Experts of a small language model: vocabulary 32768.
Below are experts of layer 8 (counted from 0) of a mixture-of-experts language model. Rows are named router (the router's row for the expert), gate (a neuron's input weights, with its number), up (a neuron's input weights, with its number) and show model dimensions 0-63. Each number is 128 + 24 x the weight over its row's rms, rounded and kept within 0 to 255.
Before each expert's rows: "comes after" lists some tokens at least twice as common just before its tokens as in all text; "mostly gets" lists some tokens that are sent to it at least half of the time. This comes from a sample of Wikipedia text that the model never trained on. Tokens count by the router's weight.

# expert 47
comes after: " ", " (", "1", "/", " $", " L"
mostly gets: ".D", "LD", "VC", ".A", " variety", ".L"
router [125 106  99 137 122  95 110 140 130 145 156 110 150 144 115 123 126 161 153 110 125  71 147 104 125 137 167  90 138 138 125  94 135 146 107 149 134 142  76 115 139 116 143 139 151  92 173 165 136 125 152 172 140 108 112 116  55 124 111 116 142  94 106 136]
gate0 [173 139 180 128 165 145 153 122 131 104 186  76 161 109 157 127 128 106  88 135 142 112  99  86 100 107 166 137  71 156 112 162 150 154 121  98 111 117 125 166 146 132 149 183 107 132 105 108 146 119 136 183 137 137 122 119 138 128 118 113 139  90 128 126]
up0 [172 136 142 107 157 105 133 121 100 109 165  78 121 118 149  99 115 114 111 134 127 145 117  84 137 103 114 116 116 141 139 119 106 176 152 103 137 136 138 156 154 125 121 128 130 137 122  95 111 120 120 159 128 141 104 115 157 153 126  98 145 122 156 136]
gate1 [179 148 122 117 115 152 141 116 154 128 150  93 119 110  87 138 105 140 145 157 137 150 161 133  92 141 111 151 116 113 142 100 130 120 108 115 126 123 145 145 158 104 139 158 105 118  68 103 111 126 143 133 127 112 150 141 124 120 132 107 149 130  88 143]
up1 [153 139  89 100 174 143 151 125 190  82 140  96 123 130 115 153 127 131 117 114 122 152 159 128  89 149 168 163 135 138 131 140 135 117 105 120 123 144 129 117  90  95 148 147  83 114  84 134  77 135 118 151 130 104 156 119  86 127 139 110 152 127 150 135]
gate2 [ 77 110 157 138 125 157 154 136 115  68  82 141  89 142 146 118 136  93 137 105 121 106 131 145 117 132 131 101  99 143 109 124 131 126 145 144 108 123 148 137 126 134 137 105 138 139 146 144 112 162 173  71 143  98 146 138 101 111 131 193 137 148 126  91]
up2 [158 104 165 128 124 131 128 115 154 161 151 127 113 151 108 135 128 127 175 119 141 140 142 129 131 124 100 157 113 109 172 160 130 143 129  72 131  49 123 105 130 147 161  95 139 115 163  89 148 114 121 129 120 157 141 141 153 132 126 116 112 109 160 109]
gate3 [117 142  67 150 176 127 192 143 139 127 118 158 106 141 107 121 144 118 152 110 121 165 165  97 167 111 128 129 115 119 112  98 145 111 129 151 154 137 128 154 138 140 125 103 117 101 105 135 105 144 104 123 136 128 132 130  73 164 156 117 121 145 141 154]
up3 [150 140 101 161 118 117 129 128  80 118  87 111 114 146 149 165 113 120 136 115 145  85 139 124 132 120 162  95 130 148 142 166  72 139 124 119 115 144 106 134 112 120 166 104 129 149 130 153 115 144 127  98 112 106 105 152 155 141  66  99  68  87 150 129]
gate4 [157 119 129 164 144 120  89  82 147 105 109  98 143 123 154 146 165 127  84 146 123 159 135 189  93 104 168 124 121 152 120  63 159 119 117 125 145 163  96 124 112  98 144 108 144 130 134 103 143 121 117 150 152 104 123 174  84 141 131 125 110 137 155 138]
up4 [117 156  84 105 130 140 141 151 132 165 162 135 125 138 192 119 122 140 167 115  63 129  89  95 122 141  97 103 129 117 165 155 154 138 123 158 137 167 131 107 137 132 145 139 108 106 110 127 164 159 117 148 147 123 131 131 143 139 133 111  66  85  97 128]
gate5 [129 160  72 113 129 128 120 132 134 120 164  97 131  97 137  76 115 147 128 140 152 159 150 104 155 125  99 139  92 113 108 176  75 127 143 134 125 152 121 160 141 120 122 136 152 116 106 100 151 120 116 150 151 140 107 153 112 101  93 155 140 112 134  71]
up5 [157 174 100 125 157 141 128 134 119 161 138 116 134 144 146  66 110 146 173 100 135 140 156 101  88 112 121 131  83  77 122 171 119 117 135 136 107 131  77 120 145 137 116 137 206 133 168 120 102 132 138 157 131 150 106 136 107 107  91 130 153  82 146  99]
gate6 [132 157 122 152 119 121 150 132 129 135 122 138 120 151 116 111 160 132 103 133  85 147  83 104 109 104 111 114 139 142 144 145 129 124  85 123 156 156 114 107 160 128  94 121 121 124 110 127 139  77 107 135 173 133 129  94 119 192 145 120 120  92 161 153]
up6 [130 140 152 162 110 131 155 142 126 135 136  97 133 120 116 112 154 129 135  99  86 111 139  89 123 132  86 112 153 147 123 141 177 111 132 150 137 102 129 119 128  98 106  98 127 107 193 154 134 103  84 116 144 142 146  77 124 143 107 172 105 112 167  83]
gate7 [140 163  88 120 140 145 124 127 120 138  97 123 108 148 125 151 136 133 144 112 133 117 130 119  86 128 107 100 129 107 107 134  98 115  96 163 120 108 109 171 144 162 128 146 123  97 147 145 125 158 141  99  87 102 158 180 111 103 151 117  75 110 147 144]
up7 [139 110 159 160 100 108 132 170 146 107  80 143  85  93 157 108 187 123 118 170 169 152 152 158 131 141 107 123 134 159 146 118 106 127 131 124 139 105 146  97  84 122 118 135 165 156 132 160  98 146 136 108 139 165 123 135 162 119 102  92 171 182 126 138]
gate8 [118 136 145 129 133 153  88 131 117 173 139 148 134 146 152 109 155 140  95  86 103 146 100  89 115 126 106 123 124  77 123 143 169 144 135 122 107  84 136 104 143 148 130  87 162 100 148  98 154 130 140 129 121 131 155 153 138 122 128 121 101 112 140 146]
up8 [148 100 124 116 183 107 140 126  76 125 126 119 172 128 108 156 120 114 181 156 147 133 132 121 150 134 150 141 129 126 105 104 149 117 146 129 150 117 120 193 111 118 105 141 126 150 104 130 113 122 120 151 160 105 131 110 133 106 136 121 193 139 145 131]
gate9 [114 139 143 117  93 148 138 153 147 172 185 121 130 143 107 110 154 137 133 101 166  86 116 146 137 141 141 117 110 111 103 104 154  99 147 121 100 113 119  80 171 156 108 123 108 123  99 149 154 127 165 190 122 115  94  73 135 176 134 127 160 135 133 180]
up9 [125 128 119  82 154 143  98 144 165 134 137 132 105 110  92 122 115 128  96 143 107 129 108  99 111 105 133 184  87 104  84 146 118  92 129 127 149 138 102 101 134 143  91 122 127  96 171 158 124 148 168 136 137  48 129 133 175  98 171 135 121  79  94 125]
gate10 [114 123 124 163 141 121 137 133 140 120 147  98 132 137 151  95 146 110 124 137 170 130 123 162  77 126 167 143 143 105  91 148 148  97 123  83 124 163 142 152 156 114 130 104 160 144 109 110 133 162 151 175 110 155 116 151 113 119 107 122 114 101 167 115]
up10 [143 106 111  99 119 177 129 107 125 185 197 115 145  79 117  89 166 116 114 126 111 124 157 124 167 162 105 112 114 138 115 163 180 113 136 154 118 114 155 156  99 117  88 170 107 142 109 147 123 170 158 104 110 139 111 171 148 121 105 125 209 148 152 146]
gate11 [ 96 126 120 131 126 163 148 159 139 140 122 134 148 103 114 176 142 130 123 150 100 108 109 118 130 152 121 133 118  95 128 159 132 156 120 109 143 107  92 124 154 111 174 156 158 107  74 175  93 139 118  86 128 148 128 116 156 110 157 122 143 141 137 142]
up11 [105 109 144 100 107 133 105 121 199 128  85 166 113 137 135 169 145 120 162 139 137 153 144 140 114 117 156 149 114 185 155 140  87 108 140 128  74 105 146  77 152 118 123 102  79 115 141 123 133 159 104 147 112 112 121 147 133 157 132 102 132 100 146 133]
gate12 [135 127  84 116 129 114 105 164 134  72  93  94 112 121 157 151 123 129  83 148 180 167 144 123 111 136 104  85 119 113 108  96  99 117 122 117 176 172  67 162 130 100  95 107 162 119 127 138 117  97 121 122 109 126 136 122 109 118 106 191 135 173 118 151]
up12 [ 88 150 150 165 109 137 167 112 154 110  76 138 152 116  99 130 120 124 109 111  87  94 108 116 149 155  99 123  95 128 101 145 118 134 139 161 117 130 133 143 101 165 138 166  86 105 118 163 148 133  75 110 148  81 113 150  80 127 110 115  94 127 124 127]
gate13 [102 155 112 171 167 173 124 100 110 116 176  90 189 114 132  91 118 115 135 135 118 155 164 124 159 150  72 115 151 148 123 130 145 120 170 161 131 122 127 138 120 105 159 146 136 164 112 103 137 132 113 112 127 100  81 130 139 134 107 121 117 133  99 112]
up13 [118 129 104 123 138 119 137 127  88 145 122  91 118 140 135 154 117 106 141  71 137 115 121  95 144 152 136 144 114 194  76 135 116  94 103  88 102 148 144 133 145 100  59 149 133 166 147 116 169 122 131 123 101 126 117 137 114 111 113 145 116 109 135 111]
gate14 [163 152 133 120 122 112 126 123  89 139 182 110 125 139 121 156 119 141  86 146 114 136 128 115 133 130 130 144 143 147 147 126 140 138 116  81 147 125  67 126 146 136 153 141 129 128  96 113  72 134 123 181 117 114 161 110  75 107 162 142 127  95  87 156]
up14 [134 156 170 135  82  99 115 148 164 106 131 118 171 161 114  96 119 105 103 120 142 115 178 156 119 120 128 143 103 139  81 147  74 130  83  85 111 126 126 153 125 131 165 166 125 170 127 144 138  95  94 158 145 146 138 108 133 131 130 159 148 150 115 124]
gate15 [114 126 155  99 178 147 100 183 143 123 141 118 102 157 142 118 112 136 105 166 127 140 140 156 118 171 117 172 137 135 107 102  95 107 115 162 109 107 125 125 130  88 129 139 125 128 143 116  82 134 128 129 127  94 152 127 121 109 116 138 108  79  59 130]
up15 [147 129  99 137 116 130 114 104 160 130 155 120 175 142 112 121 133 122 122  90 120  83  89 161 149 123 154 108  87 105 173 168 117 114  92 132 182 136 155  95 121 109  98 145 165 116 107 132 159 106 143 166 106  86 159 129 129 159 136 148 158 124 163 111]
gate16 [168  99 143 110 128 117 130 143 140 115 170 139 121 124 128 106 132 173 150 126 103 104 109 165 112  99 113  96  90 124 130 127 175 127 137 142  86 140 102 147 167 139 130 134 101  86 147 150 139 103 140 155 117 107 128 130 125 101 110 135  50 110 124 134]
up16 [123 146 150  99  97 152 118 116 136 113 106 128 102  99 152  87 142 132 148  94 144 134 133 129 119 137 118 139 150 147 141  82 124 118 163 127 171 141 136 128  72 122 142 144 138 108 108 131 139 143 158 114 148 118 136  97 140 161 138  98 143  79 102 125]
gate17 [125 125 162 150 134 122 133 161 100 139 159 107 160 161 142 131 103 132 155 104 108 109  87 134 146 114 152 166 129 131 139 108 114 170 103 148 159 137 119 150 130 103 167 112 118 162 113 183 137 132 140 125  92 144 149 152 116 138 151 133 125 172 156 122]
up17 [ 85  73 121 126 130  71 142 124 133 149 102 138 173 149 107 143 112 133 119 154 101 160 119  99 100 132 132 144 160 119 112 131 125  78 145 142 120 130 112 147 150 117 136 135 152 100 162 116 121 100 109 151 161 116 121 118 168 129 127 148 179  86 177 135]
gate18 [ 87 138 102 156 149 126 103 111  93 111  92 119  84 139 156 171 143  88 115 142 106 100 141 123 102 124 128 130 131  99 105 162 124 168 120  96 156  96 140 124 119 134 148 156 128 130 140  79 110 104 105 108 125 130 125 120 182 131 121 127 135 142 143 163]
up18 [183 156 136  73 104  92 128 147 117 135 149 168 130 128 112 112 118 114 108 116 166 136 126 120 149  97 112 120 105  83  73 118 112 126 120 110 145 134 103  82  81 127  95 126 143 111  93 107 128 117 121 130 105 109 111  96 135 141 122 177 159  77 145  92]
gate19 [146 167 108  72 112 106  95 132 151 122 113 103  83 124 106 116 162 150 118 118 127 151 127 150  92 149  94  96 144 110 136 112 125 131 116 119 139 111 119 152 104 119 177  64 135  92 112 125 147 113 133 159 153 119 138 138 129  81 168 138 139  73 117 154]
up19 [122 104 120 142 121 148 147 125 125 123 146 157 131 130 131 149 101 127 170 159 148 172 128 108 156 120 130 162 137 151 121 147 102  99 162 133 124 162 137 115  97 147  82 126 122 127 142 145  99 164 123 103 142 123 162 171 146 150 121 150  78 179 135 121]
gate20 [149 128  96  72  89 120 136 140 205 107 146  79 103 125 119  87 150 126 140  90 146 119 131 156  96 171 140 104 119 107 168 137 143 129 114 120 140 161 142 116 163 109 132  87 116 140 109 135 152 105 135 126 156 123 114 147 173 133 129 159 125 140 130 121]
up20 [161 128 179 130 155 126 103 116 150 130  68 108 133  94 143 154 122 107  90 148 135  77 114 144 138 102  91 113 135 151 154  96 135  80 132 125 158  91 140 144 112 149 102 129 142 124 106 176 175 170 135 120  83 122  83 138 157 135  96 104 150 163 176 174]
gate21 [182 132 170 153 152 125 131 137 131 148 152 105 137 151 159 139 121 121 101  63 115 104 138 141  94 152 107 117 133 155 158 123 143 114 115 154 138 177 124 139 121  88 177 120 126 146 139 143 154 126 157 123 145 154 157 138 127 105 113 114 132 161 134 148]
up21 [127 147 147 142 110 144 128 115 138 139 148 116 151 111 142 119 119 131 112 101 154 136 125 116  99 149 169 147 116 161 165 124 115 102  95 123  97  95 131 105 125 111 114  96  89 166 123 142 206 116 134 147 136 110 133 137 127 109 116 132 108 125 135 168]
gate22 [100 155 160 110 146 121  94 174 112 158 134 131  92 153 146 154 106 118 122  93 121 135 136 169 107  97 118 130 110 112 118 117 124 118 160 120 113 127 165  99 176 142 129 143 140  88 135 128 113 120  94 154 170 130 110  87 152 147 130 140  59  83 107 133]
up22 [ 94 142 149 129 140 120 129 168 127 131 141 162 103 141 125 140 123 152 155  96 136 134  98 137 108 118 148 142 106 126 135 106 146 128 125 144 113 164 127 112 139 120 150 119 141  92 145 126 125  96 122 181 151 112 116 137 123  88  87 142  94  97 130 124]
gate23 [139 103  99  87 157 124  97  66 154 107 120 126 132 118 146 146  95 150 144 122 119 138 172 124  76 102 136 142 107 107 124 157  96 120 164 123 125 162 154 124 110 120 133 100 153  72 145 166 134 135  99 148 128  99 159 107 171 125 129 105 127 107 114 179]
up23 [122 139  99 123 195 167 105 112 117 100 129 132 126 148 119 149 108  86  93 100 120 124 125 116 100  99 130 123 105 146 161 157 134 129 136 149 174 127 149 111 144 134 162 137 106  96 143 154 103 113 179 127 111 103 147 121 113 111 106 146 111  85 135 139]
gate24 [150 135 110 128 141 142  96 149 122 173  64 129 172 129 149 107 159 126  96 135 140 134 174 140 162 157 101 148 144 119 164 120 107 121 182 148 125 156 145 147 141  61 133 161 121 131 128 140  91 135 123  80 110 127 172 119 120 139 121 129 178 114 138 100]
up24 [136 105 157 137 130 185 136  94 135  89  98 161 123 132  97 130 132 148 168 174 154  89 136 131 110 103 128 139 136 160 127 228 124 147 136 153 110 132 139 103 144 137 131 121 188 170 148 165 152 115 130 107 185  93 120 155 123 128 157 142 138  89 152 127]
gate25 [ 80 109 145  94 131  92 164 112 138  96 145 135 119 109 193 104 129 121 156  99 152 109 100 161 154 111 100 120 112 154 107 132 128 162 114 110 130 123 124 116 109  86 115 139  97 148 134 122 183  91 143 140 133 134 126 129  80 111 121  85  66 175 147 104]
up25 [158 149  81 125 167 170  99  91 149 148 138 106 123 155 134 111  91 119 105 147 122 159 159 126 104 140 152 124 130 135 181  99 174 123  87 110  96 163  91 131 120 102 186 146 123 138 135 102 152 157  83 122 166 146 122 135 106  93 110 181 128 165 162 107]
gate26 [111 145 105 150 108 168 117 152 134 145 129 115 111 191 106 163 117 139 150 141 114 129 123 107 180 113 111  67 119 123 144 124 151 136 148  83 144 151 153 110 116 144 135  95  91 133 151 175  69 131 126  91 142 108 128 120  99 151 141 122 121 151  76 111]
up26 [125 137 155 141 184 116 130 120 132 164 176 117 128  94 114 114  92 106 143 142 106 169  81 121 123 148 134 143 106 142 118 148 123  71 129 114 115 126 127  63 145 146  92  96 131 109 138 139 136  89 101 125 113 131 105 134 111 115 152 119 122 108  98 120]
gate27 [108 144 102 122 117 111 150 127  99 152 171 115 119 131 200 105 132 141  94 116 149 142 110 110 117 126 125 101 117 115 124 144 104 150 144 113 132 160 119 112 186 143 131 130 119 149 101 113 178 130 102 142 146 137 127 160 186 157 112 132 174 130 179 127]
up27 [121 111 101 146  98 113 150 131 132 141 127 101 129 108 152 136 118 141  99  95 102 148 149 124 157 124 146 164 131 125 163  66  94 128 145 101 177 120 117 152 139 166 101 123 131 117  83 152 145 158 124 134 158 142 158 141 101  99 145 108 128  81 112 121]
gate28 [ 95 120 139 116  94  86 130  82 149  90  93 122 130 126 151 104 130  88 117 142 129 150 102 145  69 124 144  92 123 162 110 131  79 157 173  65 177 142 139 122 131 106 127 105 112  98 135 124 131 115 122 135 116 138  87 121 155 115 122 141 125 167  83 155]
up28 [126 120 142 117 114  77 130  85 114 120 136 115 121 126 116 109 143 123 159 118 152 138 106 178 106 117 143 129 120 162  86 146 114 160  98 142 140 191 144 147 135 123 107  83  90 139 143  38 142 114 145 154 151 105 114 157 120 105 146 119 117 178 120 101]
gate29 [145 111 109 138  97  93 110  99 106  67 152 156 134 122 150 175 135 106  97 109 132 111 156 112 120 115 141 146 141 106 120 119 116 157 126 145  91 168 116 140  92 114  87 104 110 124 173 132  66 183 162  90 139 121 121 148  89 102 131 157  91 110 151 156]
up29 [178 111 124 135 112 110 154 128 162 121 130 145 105 142 119 139 100 160 104 108 132 127 130 135 111 158  96 155 152 102 125 119 136 174 140 127  91  99 139 139 131 138 153 120 128  82 114 141  73 148 127 136 143 135 150 123 141 123 119 156 123 150 126 133]
gate30 [175 193 127  91  90 151 120 106 164 117 116  91 157 140 106 130 121 117 121 121 163  90 144 115  87 118 107 133 133 115 111 132 106 121 108 131 154 115 120 104 151 109  85 154 101 152 106 129 112 105 117 136 133 121 115  85 130 111  88 120 177  90 103 116]
up30 [173 164 100  88 134 137  97 163 131 131 127 148 116 144 122 136 107 112  98 107 128 134 123 163 134  96 130 123 106 132 142 138 140 138  79 110 131 122 113 100 138 114 126 132 122 119 129 115 125 116 135 146 134  93 100 103 162 122  75 145 141 101 106 127]
gate31 [134 155 132 129 136 130 148 117 106 158 135 130 169  93 143 120 134 106 158 133 159 137 143 123 101 141  85 119  97 128 155 136 151 114 124 152 132 117 127  86 111 158 151 104 142 132 104 144 128 127 175  98 101 111 133 112 115 161 106 137 138  92 119 130]
up31 [ 89 120 154 135  96 141 113  95 149 117 107 147 114 129 131 108 143 148 127 163 123 160 111 114 129 130  95 137 175 117 117 156  98 133 138 104  72 133 111 104 119 143 115 171 146 130 138  92 137 141 120 113 127 139 162 178 171 132 146 109  97 140 128 182]
gate32 [110 151 179 170 141 122 145 103 181 126 135 110  87 168 136 147 159  99 131  69 156 139 103 136 121 155 104 107 130 137 143 154 158  91  92 104 110 125 170 166 123 148  60 119 129  96 146 136 145 134 131 124 117 121 122 162 129 115 206 117 135 106 101 120]
up32 [171  61 100 117 134 157  83 160 109  77 144 121 125  84 100 132 115 118 150 177 114 165 138 159 134 133 155  97 120 134 135 139 116 133 135 139 119 134 105 100 106  98 146 117 151 156 122 118 123 101 102 128 117 129 123 103 135 110  69 161 174 132 155 100]
gate33 [140 150 137 122 107 115 148 146 112 155 160 142 125 123 127 158 156  99 140 145 133 123 118 147  95  74 113 108 135 120  93 110 148  85 115 139 168 153 178 111 122 125 143 165 130 112 100  84 105 145 142 118 134 128  84 153  78  87 126 120 150 124 113 153]
up33 [191  80 130 123 126 191 121 173  95 124 143 124  75 142 101 149  94 124 144 153 141 141 131 120 201 152 161 140 123 160 141  88  94 137 127 142 109 103  90  97 111 164 124 119 140  96 102 146 158  71 110 182 118 156 140 109 129 116 113 175 150 151 136  98]
gate34 [100 128 153 122 112 123 131 106 138  94 147 116 126 114 134  98 153  95 136 137 135 133 128 143 135 122 140 134 124 161 101 172 137 170 134  97 125 171 147 163 136  97 129 120 185 128 129 153 112 145 118 120 108 196 153 112 107 111  85 164 125 123 140 147]
up34 [136 120 167 155 171 119 144 149 129 156 113 117 141 140 126 138 130 134 107 148 176 152 134 152 103 153 106 103 158 136 151 123 144 118 128 165 149 117 131 107 145 143 128 154 145 122 133 153 106  85  95 132 139 102  78 182 161 128 153 105 127  78 159 148]
gate35 [121 161 138 102 108 120  87 120 161 104 150 135 125 122 136 148 129 122  75 122  96 120 154 144 107 139 164 161 131 133 144  74 168 110 157 131 119 102  95  95 111 110 120 117 134 146 111 100 104 121 165 160 129 125  99 145 124 100 130 146 108 150 116 111]
up35 [136 178 131 108 131 116 137 137 126 169 124  95 110 116 110 119 120 127 111  73 128 190 157 128 122 104 102 128 129  78 161 143 117 150 112 128 138 132 156 114 165 105  94 153 147 139 154 136 117 153 124 145 130 122  94 158 128 130 135 172 141 100 118 115]
gate36 [127 126 126 150 127 119 152 152 132 114 168 144 126 102 143  98 126 171 143 147 126  96  78 124 111 183 139 148 116 103 159 140 152 130 112 179 121 152 105  89 135  94 136 131 163  96 138 117 142 161 138 174  90 109 114 139 127 139  99 141  94 106 134 167]
up36 [108 120  86 136  90 140 141  97 132 131 134 137 122 108 130 118 135 142  87 190 107 118 113  88  90 133  89 135 106 108 133 157 109 159  98 129 106 185 139 128 136 115 164 135 170 152 111 104 104 134 122 125 138 141  84 158 107 124 193 136 118 131 136 141]
gate37 [116 138 121 143 109 140 119 135 174 141 208  74 151 130 156 133 141 136  99  96 115 119 149  71 138 106 136 131 131 164 170 123 130 120  95 142 103 137 153 115 138 129 111  97 142 135 136 134  91 136 118 140 160 144  91 137 154 164 124 124 155 164 150 127]
up37 [131 136 140 138 127 146 117 138 192 111 127 109 111 155 150  92  87 126 157  98 134 137 121  72  82 108 122 162 119 144 144 156  76 157 176 138 158 131 130  89 154 119 106 119 126 115 131 159 151 150 113 151 121  97  97 124 147 141  82 154 171 145 101  85]
gate38 [113 143 127 137 144  93 107 113 120 152 104 145 123 140 172 113 162  94 119 154 133 116 119 115 115  85 112 152 118  63 106 118 138 183 146 106 140 105 106 142 148 125 117 102 163 137 160 144 129 114 126 112 102 126 155 161 183 151 157 154 109  75 119 106]
up38 [159 117 145 135  75 142  97 146 150 113 113 115 121 113 111 147 104 180 108 114 142 141 117 122 138 185 101 110 149 153 151 144 110 147  94 174 102 208 109 127 133 137 128 124 100  96  81 124 108 124 144 135 151 117 135 105 116 100 124  90 135 154 140 153]
gate39 [147 181 117 117  94 142 132 145 130 163 157  87 142 123 120 139 167 130 128 144 159  82 132 122 144 169 114 116 140 131 175  86 130 106 106 172  87 149 167 149 118 114 137 100 117 130  90 132  97 122 142 133 114 125 118 119 131 137 137 123  98 133 110 148]
up39 [141 165  89 120 106 120 108 129 155 154 133 150 109 115 110 129 125 130 153  57 161 147 141 119 106 118  82 123 118  74 165 112 130 101 116 121 107 125 108 130 130 149 113 106 125 115 103 136 117 132 132  84 111 130 128 116 130 150 148 143 114  99 113 127]
gate40 [125 127 138  95 118 134 132 163 124  82  97  62 134 129 148 123 159 141 117  73 124 144 122  98 129 124 133 100 133 117 126 136 151 139 138 145 109 126 140 113 156 128 160 127 129  99 110  95 139 146 137 141  95 174 135 165 106  95 161 162 152 128 110 151]
up40 [180  94 136 137 163  96 152 161 123 120 156 158 158 139 111  93 157 132 170 100 112 127 116 124 184 148 122 126 123 117  97 102 147 147 126 166 119 202 186 101  98 119 156 144 123 129 152 118 128 106  74 155 118 123 133 139 130 101 123 122 118  78 128  90]
gate41 [109 126 115 131 108 118 112 137 109 146 126 149 148 115  93  80 127  70  72  96 134  86 143 102 141 118 125 118 188 163 142 131 169 119 134 163 120 137 134 138 134 102  99 107 110 136 116 148  80 118 118 131 129 168 137 106 122 114 119  98 104 136 154 140]
up41 [101 151 171 166 169 174 130  96  98 109 126 148 134 119 150 170 117 195 127 118  83 180  86 132  70  60 136 142 113 149 129  99 126 113 148  98 114 101 134 123 109 125 165 123 122 123 109 109 142 107 143 122 127 106 155 128 127 142 128 124 166 126 142  95]
gate42 [119 115 151 126 117 116 172 143  70 190 134  92 160 169  98 127 142 104 109 126 156 113 195 101 146 127 120 134 134 163 114 135 168 151 128 132 121 128 145 137 165 119 122 127 166 155 100 124 101  87 125 143 131 130 126  98 134 131 131 114 106 169 141 152]
up42 [134 151 163 134 112 159 140  94 124 146 156  99 148 141 101 107 114 139 132  98 119 126 199 117 114 150  84 116 135 134 174 134 113 135 118  93 121 166 145 126 186 128 105 138 144  95 119 166 133 116 145 135 114 172 108 103 163 133  76 155 115 102  99 101]
gate43 [100  96 102 106 151  83 145 118 141 163 154 155 114 116 133 108 156 119 121 143 132 145 149 105 147 154 170 131 152 110 144 152 137 137 125 118 158 134 123 105 134  97 105 129 139  97 131 158  95 164 135 125 137 118 122 121 115 138 106  69 113 144  89 191]
up43 [123 130 143 140 137 138 144 116 100 135  68 125 105 133 128 133 112 153 151 122 140 136 126 132 139 115 153 163 146 102 180 159 132 130 100 108 159 164  96 128 160 132 142 154 141 129 107 160 106 100 103 113 157 166  97 146 146  98 154 177 123 154 148 168]
gate44 [108 113 120  70 146 141 105 139 104  83 131 121 166  89 110 174 107 131 161 140 115 138 156 100 130 130 131 139 158 165 113  79  98 136  90 116 135 124 119 103 151 137 115  74 101 142 123  82 118 174 137 122 139 170 105 130 157 152 134 101 122 154 170 124]
up44 [108 112 124  77 127 139 160 154 132  86 145  71 107 131 106 149 131 126 147 105 125  97 113 106 118  66 165 112 120 155 117 146 131 145 163 147 167 161  89  61 136 149 149  92 135 136  58 113 111 137 159 116 135 150 119 121 172 158 136 122 133 113 176 112]
gate45 [113 160  82 123 127 129 129 118 110 140  98 120 156 173 136 140 150  97  96  89 161 102 148 118 168 153 121 139 115 112 152 148  98 132 109 126 131 144 144 181 114  91 131 123 119 127 156 118 115 151 138 141 136 145 100 122 115 122  76 131 105 126 141 165]
up45 [ 87  72  95 129 141  73 182 150 129 158 190 161 176 120 148 128 123 117 114  88  98 123 142 122 143 112 135 146 102 101 112 147 155 151  91 175 147 116 142 116 101  67 142 124 149 137 125 133 140 170 116 174 117 148 164 164 126 137  87 169 115 122 135 131]
gate46 [140  95 155 118 158 142 128 154 147 112 123 137 104 164 151 134 157 140 123 147 114 126 110  96 126 114 162 118 132  89 190 171 132 147 131 137 141 108 119  71 108 119 189 112  62 148 118 146 112 146 144  97  96 120 128 158 147 121 118 145  55 106  91 168]
up46 [134 147 129 146 123 152 122 132 160 135 127 124 152 121  83 113 124 102 151 124 179 140 134 166 106 149 121 121 132 143  62 137  62 141  95 134 151 118 118 155 157 153 104 152 152  89 109 113 128 118  83 158 117 152 147 110 110 137 103 124 149 176 128 115]
gate47 [170 116 132 137 135 154 117 117 182 131 147 115 133 157 144 110  97 128 131 113 156 108 142 109 131 103 164 126  97 149 132 130 155 155 136 182 137 151 128  75 161 124 125 124 133 108 101 141  98 109 101 165 141 102 111 127  84 122 130 122 131 141 120 126]
up47 [113 145 119 135 154 159 143 127  94 137  80 141 119 140  96 146 108  85 111 131 132 142 113 122 149 137 119 125 126  89  85  99  84  89 101 108  85 144 134 112 121 127 157 130 153 139  86  85 158 152 140 113 126 170 157 143 184 105 120  93 194  77 113  69]
gate48 [115  85  96 143 140 135 112 163 136  78 147 133 141 153 196 138 146 147 160  84 134 126  95 115 145 129 113 114 128 120 151 158 153 107 146  85  97 126 109 102  82 125  97 122 127 108  99 122 148 120 165 157 122 132 125 137 110 135 113 134  85 125  94 143]
up48 [117  68 149 141 164 102 164 100 125 138 122 133  73  96 166 155 133 127 102  96 106 100 107 107 131 108  91  89 148 105 148 157 155  96 103 121 131 132 142 126 123 161 122 127 155 131 120 148 149 119 114 128 118 134 133 143 105 127 132 117 101 117 154 135]
gate49 [ 77 120  88 166 131  94 115 137 158 134  85  95 136 119 141 149 134  94 100 110 106 111 106 139 162 103 131 155 137 114 109 126 111 150  62 128  62 115 109 150 109 116 138 138 124 123 106 112 110 149 139 114 134  90 101 120 116 112  83 138 139 116 167 129]
up49 [107 117 145 134 146  75 137 121 145 138  86 161  87 104 132 147 149 100 118 122 122  76 159 117 159 143 138 149 135  93 109 134 124 164  72 139 122 142 127 129 123 145 122 125  53 154  71 148  97 129 103 110 127 146 136 138 127 166 107 130 206 175 128 152]
gate50 [158 121 107 103 146 153 165  76 135  82 159 145 107 145 130 170 144  91 108 129 119 126 120 115 113  98 174 111 149 123 139 140 132 149 155 135 140 117 131 168 134 130 124 104 145 107  93 130 131 136 118 122 129 149 135 141 158  89 115 107 153 128 156 131]
up50 [149 119 127 182 110 120 102 109 129 135  78 139 127 125 114 149 110 121 126  97 140 124 176  87 135 121 161  97 120 175  84 108 134 131 132 149 155 127 101 139 134 120 144 165  90 150 130 153 102 123 114 193 122 133 168 106 155 145 136 132 121 128 123 121]
gate51 [102 111 113 119 101 165 203 144 136 130 162 157 140  99 151 148 115  81  91 172 132 110 146 129 116  90 136 130 172 130 130 116 172  83 144 137 113 119 115 100 139 123 128 123 108 143 156 132  80 122 148 114 115 147 117 182 118 135 149 113 102 127 115 154]
up51 [146 109 114 146 112 116 129 158 100  86 150 169 165 106 109 125 150 131  87 136 128 117 141 118  90 102 113  90 115 100 149 112 155 129 142 135 119 128  94 138 153 144 118 144 137 122 124 134 117  93 145  93 148  97 115 157 108  92 159 142 126 109 105 116]
gate52 [160 167 111 121 161 125 129 153 144 143 143 114 135 156 141 123 154 175 126 111 156 160 117 128 140 123  77 111 103 152 151 123  92 104 100  98  77 142 110 144 138 131  96 124  92  98 155 136 190 155 157 157 145 101 108 100 105 151 158 119 155 124  98  98]
up52 [ 93 109 137 159  90  79 145 161 140 109 100 145 157 108 121 115 117 142 131  93 142  92 117 151 116 122 122  87 131  73 158 100 164 157 123 159 109 161 120 125 113 136 119 165 136 152 135  77 125 116 167 138 135 156 111 149 143  92 116 120 140 112 128 124]
gate53 [103 118 135 149 132 151 137 133 117 118 147 100  92 135 126  95 100 114 156 178 134  98 175 131 134 168 147  82 118 153  98 169 160  85 134 147 107 160 127 128 169  85 106 134 153 133 132 146 120 132  78 165 157  84 149  84 141 160 144 127 144 122 130 101]
up53 [167 160 119 120  88 135 134 127 127 154 119 141 174  81 125 111 149 150 149  85 148 134 105 146 139 105 137 134 137 104 109 129 104 134 115 124 138 138 110 117 107 130 144 185 141  95  99 128 118 113 101 105 125 119 125 131 165 127 119 124 119  91 137 139]